Weights of a small mixture-of-experts language model, trained from scratch on English Wikipedia.
Size: 14 layers, width 256, vocabulary 4096, 71.4M parameters.
Training: a variant of SOAP for the experts, 5042 steps.
Below are experts of layer 9 (counted from 0) of a mixture-of-experts language model. Rows are named router (the router's row for the expert) and show model dimensions 0-255. Each number is 200 + 20 x the weight over its row's rms, rounded and kept within 0 to 999.
Before each expert's rows: a language model's description of what the expert responds to. This comes from a sample of Wikipedia text that the model never trained on.

# expert 62
Description: Function words in biographies
router,223,237,181,164,190,229,172,211,228,188,186,263,175,211,161,221,211,180,189,195,203,160,176,195,194,166,199,193,191,240,191,204,206,214,220,202,219,228,208,153,231,199,207,225,204,229,167,170,206,200,194,209,192,189,203,188,182,218,197,191,225,197,225,158,202,200,180,220,206,208,230,229,215,221,182,234,210,188,220,187,229,214,183,182,211,235,196,215,213,176,224,201,210,191,193,240,192,187,167,188,212,219,223,200,183,210,164,234,213,207,227,200,195,215,216,190,246,200,180,253,176,209,226,200,180,189,188,229,180,218,186,217,158,196,224,206,192,163,207,185,233,195,178,182,199,208,196,186,200,173,217,249,208,204,222,212,193,202,169,188,180,213,204,197,221,195,194,176,211,200,221,207,169,167,196,201,225,190,206,197,190,210,162,208,186,177,200,190,232,207,217,210,224,196,160,171,203,177,234,195,199,190,182,239,220,186,168,213,226,185,186,209,177,184,193,183,196,197,205,226,204,234,202,184,181,179,187,213,228,196,181,181,186,219,206,214,221,216,197,193,163,218,195,188,205,219,176,220,198,212,196,187,213,200,222,206

# expert 12
Description: Opening quotes, titles
router,185,197,198,194,184,200,185,200,180,167,185,197,184,210,256,180,195,225,224,212,255,214,177,244,224,170,213,183,211,212,227,200,181,174,189,183,171,200,215,210,171,207,192,227,216,190,180,214,211,201,210,197,187,215,209,209,174,202,237,220,215,207,243,178,217,207,204,211,200,172,173,210,238,201,186,176,202,184,191,179,187,208,208,184,195,195,224,204,195,205,208,213,193,223,190,203,206,200,215,215,194,186,171,171,217,202,211,237,232,166,207,219,202,201,232,181,201,217,227,197,223,192,212,178,224,208,183,227,234,211,185,207,213,187,239,200,211,238,223,201,188,189,155,212,176,188,177,202,172,210,202,205,217,211,242,216,190,189,202,179,234,215,178,236,220,194,199,219,211,209,177,221,198,193,206,199,196,163,213,228,191,178,188,187,191,174,182,213,186,148,176,206,158,184,194,203,189,195,168,193,171,209,199,233,221,248,234,185,198,164,201,206,206,197,223,176,204,190,171,177,181,212,195,162,216,176,238,192,193,220,157,226,192,169,219,231,224,205,187,204,199,215,206,195,172,203,183,184,210,199,231,186,213,213,160,225

# expert 15
Description: Prepositions, mostly of
router,204,237,213,200,191,211,191,203,241,185,195,230,192,202,174,152,214,204,185,150,225,229,186,222,179,228,189,176,164,202,207,186,186,209,211,220,198,204,189,228,222,209,181,206,220,184,201,152,247,210,194,198,218,206,203,203,161,206,216,191,193,212,200,184,218,182,188,171,196,199,176,205,206,212,209,191,243,187,190,205,208,208,195,199,211,197,214,149,232,210,214,180,205,201,200,232,229,191,217,157,211,182,172,203,190,193,179,227,193,210,170,210,187,202,238,186,208,187,242,219,182,214,195,212,200,186,169,199,211,231,158,179,193,163,213,197,183,192,215,218,191,207,192,214,222,218,232,180,179,206,200,191,200,218,207,202,170,183,191,182,195,227,209,188,244,212,222,196,203,191,162,200,154,155,226,199,207,210,229,241,198,214,217,214,209,213,222,193,165,226,219,207,179,206,216,187,206,197,176,199,212,211,193,208,245,208,165,212,193,194,188,213,236,227,182,183,205,231,220,223,195,224,174,196,219,210,154,207,195,201,195,168,202,241,206,186,174,173,189,242,200,190,194,225,210,198,167,209,207,191,199,237,219,183,189,197

# expert 28
Description: Possessives and place-name endings
router,189,213,202,213,183,198,211,173,214,212,228,219,200,206,185,192,205,203,193,178,233,200,200,224,204,179,208,231,199,233,222,199,197,199,166,204,201,187,213,148,221,195,215,226,204,180,181,214,263,194,198,218,194,189,218,177,210,181,185,205,216,169,212,198,183,162,213,201,218,194,234,210,229,215,187,199,189,204,199,185,203,231,222,211,214,170,183,212,193,205,181,224,176,198,226,184,171,224,213,177,190,208,197,166,179,206,176,191,215,203,190,210,216,193,220,205,237,183,178,192,178,184,142,245,198,214,212,199,189,213,220,180,228,183,212,206,201,200,194,191,199,216,206,201,232,200,209,239,187,159,186,177,221,195,193,230,203,207,247,190,221,223,172,223,186,218,191,187,215,204,165,212,205,213,211,180,201,192,187,177,213,197,179,196,212,216,178,149,204,152,184,195,180,200,214,230,193,201,205,237,191,218,179,177,220,210,180,196,175,190,195,182,193,217,226,200,191,234,172,207,194,140,221,200,233,200,233,196,221,220,229,240,180,174,217,205,184,197,229,165,182,217,179,216,196,140,219,217,192,216,192,191,205,215,231,200

# expert 49
Description: Place names
router,179,206,185,203,201,177,214,194,216,187,217,195,192,196,216,158,184,210,183,181,165,195,193,192,191,183,201,203,193,214,190,206,248,177,231,197,207,174,226,204,190,202,230,188,207,221,200,241,183,190,195,179,204,181,202,250,217,184,186,187,236,195,165,177,196,183,205,206,171,205,207,212,200,210,216,174,211,206,231,195,209,173,201,220,215,220,208,180,194,175,231,206,222,191,181,192,179,180,208,185,177,201,182,177,179,173,175,207,210,207,183,169,193,175,190,215,196,212,182,180,202,209,188,180,193,219,229,204,163,186,226,171,228,177,196,195,214,216,195,224,220,199,208,211,175,223,213,161,223,233,188,217,215,186,215,218,225,221,197,218,190,234,198,240,205,229,176,186,172,232,217,173,224,235,192,171,194,208,187,211,208,204,183,196,235,191,211,191,236,214,177,176,194,153,203,220,190,218,186,211,192,206,214,224,186,209,226,234,163,189,222,223,164,185,203,201,171,145,185,193,244,215,185,177,197,176,243,210,225,184,204,210,222,220,180,201,193,162,209,164,212,191,186,209,208,177,211,204,189,182,164,194,184,254,211,164

# expert 7
Description: Participles and descriptive nouns
router,221,180,182,210,182,175,184,172,199,197,212,203,197,242,184,181,203,184,212,230,209,204,160,199,199,206,212,195,186,189,224,249,174,188,215,177,217,186,170,238,208,162,209,194,167,238,192,208,187,209,182,207,223,252,168,203,216,191,208,231,172,159,209,176,179,242,195,208,195,235,225,192,202,228,200,204,188,217,193,190,246,207,190,204,228,225,218,191,222,217,203,233,210,170,207,191,197,207,177,199,214,230,201,193,185,217,195,221,187,180,232,194,200,205,206,196,201,208,173,222,194,186,184,214,191,197,183,218,206,236,203,209,170,211,251,202,202,210,204,177,211,193,211,216,200,166,188,205,232,221,185,212,197,188,246,192,206,215,204,203,188,181,178,236,238,217,171,207,212,206,216,185,204,216,209,211,204,205,217,231,198,194,200,162,222,173,222,233,175,198,207,198,194,206,241,186,199,204,182,189,190,172,218,171,178,224,144,193,237,230,214,181,204,219,180,180,198,201,199,218,194,209,175,197,209,184,231,160,179,184,207,186,172,201,184,195,210,190,168,220,193,188,215,194,193,211,166,237,173,175,225,202,209,151,201,209

# expert 54
Description: Foreign name pieces, accents
router,200,214,201,200,163,222,184,204,241,225,174,214,193,193,210,203,192,185,215,208,177,210,215,186,210,211,198,196,199,212,159,154,188,175,227,207,199,180,161,165,176,232,191,243,214,186,187,179,207,186,207,200,182,189,208,212,223,191,187,199,193,168,210,195,212,173,214,231,244,206,236,217,184,199,202,186,232,187,202,166,206,210,194,182,187,179,210,182,214,190,208,190,205,186,188,238,181,215,191,233,226,217,179,181,218,191,188,187,202,196,193,215,188,204,192,199,210,152,228,207,209,174,153,202,194,215,225,191,184,156,169,173,187,218,224,189,238,218,197,227,178,196,211,210,209,204,186,175,216,188,188,202,217,221,231,202,193,176,223,226,239,194,208,190,238,163,213,187,203,204,207,227,189,183,203,240,201,157,208,201,207,204,202,164,231,183,196,161,224,190,178,212,205,158,197,181,191,200,234,209,169,172,228,205,198,171,197,177,165,176,175,211,171,182,223,201,214,212,180,221,197,210,198,207,204,224,220,156,223,212,198,197,186,229,196,192,186,181,199,195,178,187,215,227,215,182,196,177,178,175,175,221,189,215,239,166

# expert 53
Description: Institution name words
router,189,201,207,208,183,178,225,224,189,195,192,222,213,196,180,202,197,214,146,187,206,221,236,223,208,258,220,181,223,175,174,230,194,197,249,178,227,200,154,175,204,200,207,203,198,198,201,215,186,190,234,151,183,192,178,208,217,191,183,176,208,213,198,197,193,185,185,214,217,180,194,205,231,181,229,180,173,223,176,167,166,193,194,189,176,197,211,198,190,247,175,203,204,189,196,208,203,228,224,190,211,191,156,194,217,167,196,171,227,199,219,223,210,195,193,216,208,191,184,213,212,185,188,158,213,190,205,209,187,207,236,170,211,200,184,208,187,238,210,197,150,189,216,219,208,179,220,232,191,174,177,215,194,192,212,189,186,160,192,148,175,185,226,197,227,188,199,197,198,198,217,208,200,198,176,227,177,198,196,196,204,230,186,172,170,221,208,209,215,189,215,208,232,207,226,190,178,201,222,193,223,178,158,235,192,208,215,182,214,255,230,204,238,230,218,183,177,215,186,205,225,227,219,213,198,201,186,179,193,189,227,199,206,209,207,218,196,216,225,202,193,190,214,190,192,211,228,235,165,191,200,202,189,229,185,204

# expert 9
Description: Units, dashes, table numbers
router,195,176,234,221,231,199,168,171,181,220,225,205,205,225,211,168,178,201,211,191,230,188,208,209,232,197,185,189,194,219,184,207,182,217,197,204,216,202,209,185,180,216,246,198,169,201,203,189,191,191,213,222,183,180,206,198,198,192,182,203,223,216,212,197,220,233,178,221,190,169,239,175,207,205,244,178,189,211,210,170,232,181,216,178,197,166,212,198,171,185,163,202,181,198,214,218,154,204,224,182,185,185,201,207,203,187,237,180,213,216,198,193,216,225,211,157,226,204,206,199,176,194,188,212,224,200,187,206,194,169,189,247,204,167,209,204,205,213,189,222,194,209,201,176,195,178,200,184,184,206,199,198,190,222,220,198,180,192,161,234,194,215,207,205,179,233,173,204,197,158,209,197,220,180,183,181,212,184,181,212,180,196,206,199,217,190,219,233,198,220,174,205,197,216,213,165,225,186,185,189,230,208,217,183,249,226,195,213,175,206,190,182,227,234,166,187,206,193,152,215,172,185,214,209,168,190,185,206,202,220,186,212,193,199,212,231,197,226,177,189,222,204,245,217,209,215,207,241,231,240,156,191,210,189,239,158

# expert 33
Description: Word-start stems
router,216,200,223,231,210,211,175,201,196,208,206,188,210,184,170,181,162,192,191,239,234,205,227,214,207,188,225,181,157,180,201,214,181,213,184,233,175,171,189,157,212,205,186,180,229,186,219,201,180,170,226,165,203,203,215,243,208,234,201,168,237,224,204,213,217,223,198,163,203,184,180,199,204,155,200,198,187,223,178,203,194,190,200,181,206,170,190,210,179,205,203,165,177,188,181,214,177,211,208,221,216,179,203,224,188,244,219,149,173,185,199,205,239,196,175,219,161,220,176,185,221,214,240,204,207,193,202,219,209,220,172,232,177,222,180,190,193,190,201,154,220,169,195,217,166,178,207,171,206,242,180,227,197,184,217,229,184,229,191,210,194,197,183,187,191,197,186,200,213,206,146,201,203,207,191,177,214,211,203,196,203,205,216,202,201,207,210,190,204,176,226,227,195,223,207,193,201,193,220,179,195,188,171,210,189,211,212,216,246,169,226,194,184,229,181,230,189,216,196,180,207,207,212,193,189,210,189,194,202,218,198,215,207,255,203,205,194,207,218,205,163,190,185,203,248,205,195,188,187,219,169,189,185,208,210,183

# expert 42
Description: Foreign word syllables
router,179,211,196,199,194,179,187,200,244,190,221,152,199,204,167,182,193,185,162,204,196,185,223,156,183,186,210,201,203,210,176,168,200,205,202,190,217,181,219,217,193,229,203,186,218,207,200,251,186,185,188,236,215,187,162,180,216,182,229,190,196,155,203,215,215,212,188,166,231,213,216,208,214,218,199,231,215,222,202,204,215,219,216,176,176,234,193,135,187,211,225,198,218,192,195,230,245,195,218,218,206,198,199,195,239,228,194,196,236,233,216,186,196,234,196,235,191,194,194,225,203,184,157,170,187,216,186,192,192,179,146,195,155,185,182,207,216,171,214,189,166,241,200,180,169,175,170,218,196,182,189,196,190,202,192,185,163,193,205,210,224,193,201,157,189,198,161,218,194,173,215,210,170,213,209,215,165,206,176,188,232,197,199,207,231,175,202,217,183,193,190,232,192,194,193,187,205,208,201,181,172,182,197,192,181,213,170,218,205,177,199,210,211,180,208,205,218,156,244,167,209,219,200,191,187,225,194,213,184,192,198,202,211,210,219,188,180,212,202,212,183,216,174,206,206,193,205,188,199,213,181,197,203,197,209,202

# expert 31
Description: Foreign surname endings
router,220,175,186,195,220,205,170,222,197,223,198,209,226,213,211,177,181,188,196,211,195,190,203,230,213,202,201,201,211,190,214,212,209,198,185,235,170,191,183,215,193,215,204,189,219,216,225,207,212,228,184,229,199,193,226,236,206,214,213,246,152,180,155,205,258,217,206,218,237,192,215,208,198,191,202,189,220,167,237,186,218,150,200,181,173,239,187,179,212,207,199,184,193,182,209,193,200,189,207,189,192,221,205,205,207,194,205,204,174,216,184,190,169,196,193,211,229,172,195,227,174,210,189,172,197,222,211,168,231,170,196,206,186,204,186,217,211,223,169,212,178,238,200,168,193,192,219,216,217,236,197,194,190,184,175,199,197,201,185,160,197,184,179,185,217,183,192,197,202,191,204,204,162,211,202,195,203,183,189,197,241,185,181,183,217,180,202,193,217,186,189,165,192,206,228,186,161,213,233,167,182,217,173,221,208,200,195,233,219,175,181,202,190,204,197,184,189,227,202,215,205,180,188,212,208,206,191,231,208,194,184,222,224,176,213,127,205,175,173,228,214,169,205,225,218,235,187,205,198,177,158,207,236,250,187,185

# expert 55
Description: Foreign name second pieces
router,156,204,217,192,218,200,186,180,199,186,158,183,217,205,221,213,202,182,207,195,169,181,229,169,175,190,202,209,200,194,192,185,198,189,170,214,218,217,209,157,197,181,202,233,215,187,216,171,184,214,189,202,228,200,177,143,218,214,195,171,194,184,198,196,223,194,192,230,213,184,177,206,192,194,200,220,218,211,247,184,232,179,196,196,220,211,229,201,171,203,200,158,207,206,166,212,210,202,180,191,230,247,249,185,207,206,224,208,211,200,199,214,226,204,151,197,184,215,236,192,228,189,179,178,217,214,207,183,216,192,177,187,188,207,193,207,210,198,238,191,195,214,208,203,216,173,212,189,220,192,218,197,164,203,209,191,189,185,205,205,227,205,200,204,219,190,147,180,212,200,215,233,173,218,201,208,206,185,212,178,219,209,218,202,206,206,192,183,207,174,182,234,200,169,178,181,232,152,200,190,204,170,182,225,199,191,234,189,214,215,172,201,229,207,192,204,241,207,204,220,189,179,204,240,183,181,199,209,210,193,193,207,184,187,180,236,189,205,136,235,226,170,230,205,197,236,197,147,179,201,214,199,186,215,181,182

# expert 41
Description: Article headers and infoboxes
router,145,234,161,188,223,192,198,213,247,212,209,239,192,204,166,204,172,193,166,224,217,186,173,208,208,205,188,196,192,185,199,211,230,245,207,205,204,198,219,203,208,217,201,190,202,178,243,205,168,176,197,188,165,183,197,205,212,181,205,204,209,174,226,174,172,200,162,226,196,209,224,199,203,170,227,214,202,172,209,175,223,186,175,182,211,199,207,185,259,192,200,202,217,209,189,194,203,164,154,203,220,217,231,200,218,194,150,216,209,207,237,196,164,198,213,180,175,208,229,209,197,184,203,222,190,200,206,230,191,194,190,214,217,166,172,195,208,213,182,204,204,204,216,196,220,154,197,171,212,196,211,206,214,164,207,182,212,211,190,200,220,215,212,183,219,185,183,232,196,191,220,203,191,184,232,190,216,196,207,202,206,168,190,178,165,202,180,221,225,197,199,200,187,224,212,175,208,206,199,214,222,181,201,177,205,202,223,160,206,181,211,205,210,189,204,175,146,220,224,248,225,203,215,190,196,198,176,191,227,173,184,223,223,220,220,186,185,220,199,209,194,189,198,181,187,252,230,217,212,226,192,224,200,168,178,205

# expert 39
Description: Hyphens and compound pieces
router,185,215,214,204,183,243,189,193,218,227,189,182,210,230,220,217,204,235,189,199,209,206,195,224,199,145,199,226,220,212,200,218,194,229,186,200,218,181,211,239,183,194,206,205,222,177,183,195,197,183,199,222,184,256,204,214,183,246,190,242,194,228,231,208,191,179,201,203,161,206,186,215,190,196,203,247,169,248,209,177,206,210,212,193,211,214,189,220,184,184,212,184,198,184,200,188,177,222,215,201,201,215,210,220,183,199,153,218,200,206,202,227,167,185,194,193,212,245,228,192,180,234,192,210,174,173,217,189,189,174,246,186,223,231,160,197,176,212,213,209,198,221,188,210,183,204,246,202,183,194,218,210,176,204,188,164,188,193,203,164,211,218,163,180,177,226,203,213,184,187,223,190,187,211,184,187,201,210,222,167,187,201,162,200,186,212,167,213,213,227,208,234,195,177,198,208,197,232,204,214,177,216,205,192,172,184,173,180,229,188,199,214,200,209,232,212,208,186,218,204,216,227,201,196,225,201,188,192,204,248,182,190,208,219,192,194,178,191,199,190,196,217,164,164,188,179,214,197,186,153,236,172,192,191,211,210

# expert 50
Description: Adjective suffixes and topics
router,234,192,202,216,198,204,210,231,208,201,222,191,229,192,200,181,193,225,213,188,200,234,194,196,174,190,199,217,188,187,219,220,223,211,215,234,219,186,200,170,200,185,202,230,183,172,209,195,191,187,193,205,201,168,209,175,210,179,200,165,201,192,188,196,172,201,199,172,186,178,196,213,193,182,208,207,204,214,162,195,174,201,203,208,198,172,201,178,218,169,204,207,169,177,232,162,189,223,190,195,204,173,157,205,213,219,199,165,222,191,200,229,195,181,236,171,201,211,179,188,209,169,208,219,190,193,215,205,201,178,218,214,210,185,182,198,191,213,170,200,212,210,218,198,163,214,215,217,182,184,233,192,191,217,197,196,242,228,219,232,210,195,218,197,186,220,185,180,205,223,249,182,265,206,176,198,230,211,185,228,221,183,199,167,204,194,211,215,203,192,228,167,216,206,205,166,184,171,237,201,227,182,227,217,164,157,163,178,197,185,189,167,186,185,196,248,182,166,232,181,207,188,183,209,216,222,219,219,192,232,203,198,183,192,222,222,199,243,209,188,176,213,204,248,194,184,201,171,220,214,192,223,223,212,199,245

# expert 59
Description: Capital-letter codes
router,203,189,206,187,212,200,219,189,196,204,196,229,211,189,208,165,171,177,193,197,163,185,199,198,185,185,243,187,195,178,210,193,210,223,236,175,242,199,221,225,182,214,212,206,184,187,161,164,200,186,227,191,175,185,213,152,234,214,200,209,194,209,202,191,215,188,167,215,186,189,240,187,198,194,174,207,231,178,223,176,197,210,159,208,208,190,189,162,189,228,158,171,212,201,242,208,197,224,203,155,213,190,194,169,195,209,210,222,241,189,210,215,204,212,215,173,151,183,189,161,163,177,178,207,184,179,187,214,178,196,198,205,169,185,216,203,223,197,238,217,198,181,184,204,163,192,200,215,192,177,184,191,240,186,196,205,206,231,194,227,200,191,207,226,192,221,224,183,184,208,216,213,203,226,214,194,197,181,194,190,188,221,231,196,182,207,196,208,225,236,200,186,245,161,208,231,182,168,180,195,189,220,195,164,217,220,230,188,264,217,192,213,211,198,218,213,178,186,195,177,202,207,209,198,210,211,196,199,210,228,205,196,158,163,200,212,206,217,212,210,207,188,175,220,197,210,199,208,226,193,213,210,217,163,217,182

# expert 2
Description: Plural and noun suffixes
router,184,196,239,218,236,207,214,250,192,186,190,193,198,167,180,211,220,217,227,214,204,222,209,163,192,219,193,201,211,188,178,221,176,216,199,206,215,204,226,211,206,211,204,197,178,227,219,187,205,224,179,209,224,234,181,191,193,229,219,168,205,206,171,187,206,221,231,183,182,171,215,180,169,167,190,166,196,244,222,198,198,185,218,201,221,220,191,226,228,201,196,221,183,189,193,216,222,145,218,228,199,147,193,226,176,176,221,207,193,213,204,173,210,215,221,224,186,211,213,223,166,176,182,177,222,164,257,182,196,198,231,202,201,215,210,206,193,184,189,209,191,229,229,221,193,190,210,201,216,221,183,209,219,196,164,193,190,223,205,201,178,195,192,184,196,209,182,223,242,206,160,203,191,190,153,192,256,198,224,201,190,188,208,235,172,185,228,210,225,198,194,179,185,178,248,185,211,189,187,184,175,204,191,190,208,192,196,199,217,198,197,212,200,208,207,192,206,169,215,196,231,212,198,224,201,215,211,175,194,190,175,211,193,202,202,232,218,216,223,219,205,219,198,210,152,202,199,205,188,229,228,207,212,164,183,164

# expert 43
Description: Occupation descriptors in lists
router,205,184,165,234,213,194,199,191,213,172,186,224,203,185,209,176,199,206,168,163,196,177,169,199,201,178,190,206,165,207,233,211,213,185,225,203,198,221,221,172,205,212,178,196,185,190,193,190,210,197,136,194,198,210,185,216,166,194,192,196,189,159,186,180,186,192,174,175,217,253,209,224,211,190,241,218,213,186,228,207,178,197,171,226,197,197,189,204,200,192,218,186,234,150,231,205,191,198,185,191,223,230,199,221,202,187,220,176,194,202,191,207,205,212,185,181,204,196,195,232,191,198,195,199,193,201,182,198,219,220,182,204,215,193,191,198,198,175,187,192,195,209,242,200,183,197,201,208,194,211,202,232,198,194,222,148,212,203,224,236,217,215,208,244,183,219,193,196,217,188,210,184,190,213,185,215,173,226,245,205,192,224,184,186,176,244,185,188,227,193,199,193,242,196,224,209,220,200,225,190,228,249,247,238,187,185,224,192,225,178,212,215,236,241,189,201,203,215,229,180,183,176,206,215,225,187,211,203,212,220,145,175,190,200,185,211,224,236,189,199,195,212,203,207,201,186,187,191,156,216,182,179,191,220,182,224

# expert 40
Description: Section titles and tables
router,196,208,214,177,198,196,232,159,232,214,209,168,205,208,197,198,180,185,220,203,237,195,231,226,214,209,204,174,181,204,204,205,207,206,179,155,192,190,185,198,222,215,206,145,188,196,168,215,203,233,226,216,218,234,180,203,236,199,193,179,173,200,189,241,224,225,173,246,203,166,212,182,198,205,215,220,208,198,195,226,167,183,192,200,201,181,223,210,186,153,242,215,196,209,233,191,205,216,219,205,174,161,195,211,171,210,226,187,202,188,185,223,234,201,170,176,207,189,186,199,203,186,159,199,204,190,222,176,223,227,200,201,203,223,170,199,227,229,196,224,206,213,229,194,187,212,196,259,169,211,230,213,213,191,246,155,192,215,196,199,169,180,223,166,204,175,197,195,189,227,168,202,208,198,189,208,205,166,203,169,200,167,224,221,198,215,207,211,183,190,227,192,196,239,223,208,217,197,212,218,188,223,207,191,171,200,180,185,194,214,160,189,199,226,211,226,192,182,207,193,223,186,196,202,162,188,208,206,197,192,187,208,186,195,186,216,196,200,195,205,228,180,217,190,160,181,222,192,218,185,169,174,174,188,202,198

# expert 57
Description: Ordinals and counts
router,201,180,210,207,212,189,166,194,206,200,218,169,207,217,231,239,196,211,220,209,172,193,173,222,196,232,214,189,192,219,194,196,215,185,220,204,206,201,211,198,180,210,169,188,206,183,168,197,179,210,227,194,194,215,172,196,217,175,233,187,192,217,199,193,187,200,190,183,202,224,224,222,195,230,195,197,204,167,184,184,212,211,229,238,188,217,178,162,208,201,212,205,187,218,200,223,191,187,227,180,220,195,216,234,209,182,197,169,243,184,190,173,182,209,193,211,195,227,193,228,214,224,216,229,201,199,204,215,244,187,210,228,225,186,193,199,169,180,191,217,184,169,198,214,189,196,165,210,198,215,208,229,182,229,211,192,205,201,193,162,188,209,225,164,212,213,207,190,175,212,215,192,177,168,174,196,179,206,184,155,210,192,250,168,207,173,181,195,212,205,233,193,227,198,185,234,206,217,222,217,179,216,220,200,198,223,230,237,197,199,216,227,204,228,199,154,183,226,251,222,239,156,212,195,219,227,217,194,150,214,204,222,211,194,219,209,204,194,155,184,191,249,191,191,210,170,190,189,227,202,216,172,208,217,215,210

# expert 29
Description: Sentence subjects
router,158,216,198,251,201,238,182,193,137,225,214,172,209,198,240,206,190,202,228,174,171,209,194,225,194,207,201,211,209,197,217,162,206,192,235,210,195,221,246,196,237,209,193,208,176,196,206,188,228,195,224,200,163,220,243,195,170,162,220,211,237,224,203,202,210,196,237,237,212,206,196,158,200,199,197,188,177,196,199,160,166,210,218,174,199,186,199,219,183,185,203,215,177,179,213,224,183,205,192,174,230,203,222,195,180,185,231,180,211,186,224,232,165,175,184,210,245,200,213,149,202,197,186,200,194,189,239,168,197,227,209,229,178,199,223,203,215,192,177,190,175,218,186,210,229,201,201,196,210,201,181,172,199,227,212,221,196,219,226,189,219,216,205,199,197,214,216,168,194,164,190,225,179,197,198,190,164,192,233,188,209,225,187,190,208,207,196,202,224,214,196,166,191,187,169,200,206,200,233,207,216,207,202,216,210,208,224,189,210,190,192,186,182,213,211,221,201,219,190,214,216,194,212,244,202,209,197,200,178,204,209,185,184,212,198,204,184,225,186,225,237,174,201,215,202,175,162,212,199,190,186,159,212,219,202,184

# expert 34
Description: Word-internal pieces, sports roles
router,225,214,200,194,200,188,186,170,178,216,211,191,215,208,210,183,194,213,171,195,214,180,216,169,212,197,208,239,181,177,196,215,183,195,200,224,190,194,205,192,224,214,183,187,178,160,195,179,220,209,190,182,212,231,200,199,174,191,196,202,192,233,234,219,194,227,203,179,202,193,212,166,197,162,242,206,208,170,207,220,215,168,190,215,212,181,236,215,177,188,214,204,201,220,212,214,194,215,211,191,216,229,177,220,175,204,170,218,179,200,205,267,177,184,215,167,173,238,190,190,198,184,217,169,193,198,181,147,175,226,198,202,211,243,163,193,197,189,175,196,224,231,224,193,166,192,186,199,179,209,194,201,168,212,191,219,151,205,201,216,200,211,178,174,207,210,200,207,180,216,206,214,218,193,180,232,215,221,214,188,177,188,208,181,192,220,185,192,206,228,239,199,214,145,205,202,207,182,190,191,205,177,209,187,162,168,177,175,187,172,199,224,197,241,216,221,193,201,230,186,221,194,230,192,195,236,209,205,200,203,215,187,219,187,243,192,191,220,222,197,186,259,200,193,197,190,220,173,172,170,228,203,175,205,193,220

# expert 5
Description: Opening brackets and quotes
router,169,195,205,195,195,177,196,194,204,175,161,221,208,213,240,181,204,201,183,220,182,216,186,213,215,195,156,217,204,197,213,217,201,172,188,211,192,256,199,189,234,199,212,188,214,182,203,212,190,202,213,202,159,233,227,208,210,242,223,224,193,216,219,182,228,200,200,224,166,215,167,172,197,223,203,219,210,168,156,200,206,225,207,176,208,197,193,229,212,206,212,229,171,213,174,198,198,186,205,165,180,206,153,188,186,206,161,161,223,201,205,166,223,194,237,256,205,190,216,200,228,202,173,203,222,209,196,204,223,191,205,202,248,230,218,202,202,234,145,209,205,190,196,185,175,179,196,206,215,188,220,199,193,212,202,193,185,223,194,212,234,218,216,205,183,207,196,196,221,226,169,206,225,215,183,227,190,174,183,220,200,232,189,222,200,173,216,239,177,184,217,207,218,204,197,204,216,163,176,145,206,176,195,214,180,178,199,187,207,181,214,164,189,196,204,182,200,189,189,201,170,191,191,172,229,177,197,193,187,177,208,203,197,194,196,181,214,187,204,241,213,207,203,197,192,168,221,187,209,178,204,213,217,197,169,163

# expert 1
Description: Concrete noun endings
router,174,204,227,225,234,194,199,233,172,195,196,210,237,186,225,218,235,204,222,169,195,210,184,157,211,198,177,217,205,172,205,205,197,195,221,196,200,196,222,224,240,185,245,180,159,227,174,225,204,196,201,206,225,216,171,191,147,186,248,184,199,178,190,210,185,194,191,186,201,171,192,166,214,190,193,200,188,203,181,210,188,161,193,173,204,204,217,202,168,183,195,204,196,159,185,216,217,185,203,224,173,168,200,219,208,238,201,231,187,223,200,207,210,221,175,198,197,158,212,184,208,194,218,212,193,157,213,174,210,220,189,169,200,176,200,201,210,187,147,227,187,226,182,248,201,172,183,185,241,201,194,168,224,196,198,192,221,234,200,214,178,197,165,175,195,216,171,201,199,224,220,194,215,202,189,220,197,199,228,243,175,213,185,190,200,185,166,224,220,220,200,161,222,183,172,181,203,211,197,187,195,182,205,198,205,174,200,204,178,215,186,172,222,205,209,189,219,223,207,238,212,205,181,191,227,197,196,201,176,190,190,206,213,183,184,185,183,204,174,220,234,201,203,155,186,196,203,195,199,186,232,185,220,178,199,199

# expert 10
Description: Name word endings
router,191,168,201,176,196,142,216,208,192,215,179,169,204,196,201,198,208,235,213,216,183,206,188,191,183,209,209,193,239,211,203,171,189,189,190,178,184,188,194,196,187,207,189,179,246,209,201,187,205,201,209,203,196,225,184,191,195,170,223,191,188,194,195,232,182,183,241,182,231,202,213,211,216,213,232,172,192,174,180,177,227,234,187,190,231,196,155,230,212,183,194,211,190,217,218,225,224,204,194,179,187,221,226,198,211,189,203,214,188,185,165,209,193,198,212,190,184,163,224,170,180,165,200,195,187,216,211,224,214,204,204,218,190,194,210,204,230,185,228,211,208,234,199,164,178,219,211,185,237,208,150,209,221,193,204,256,208,225,210,158,242,191,194,189,220,193,158,177,167,197,185,201,210,208,218,182,217,195,185,206,200,188,196,257,245,211,185,177,200,194,187,197,174,193,185,157,213,215,218,207,183,180,185,211,172,197,187,219,173,216,209,175,197,198,221,155,185,201,208,204,188,184,171,246,221,219,182,187,193,203,199,173,221,180,191,219,210,211,225,193,180,221,170,193,209,210,173,193,191,193,194,199,212,183,241,241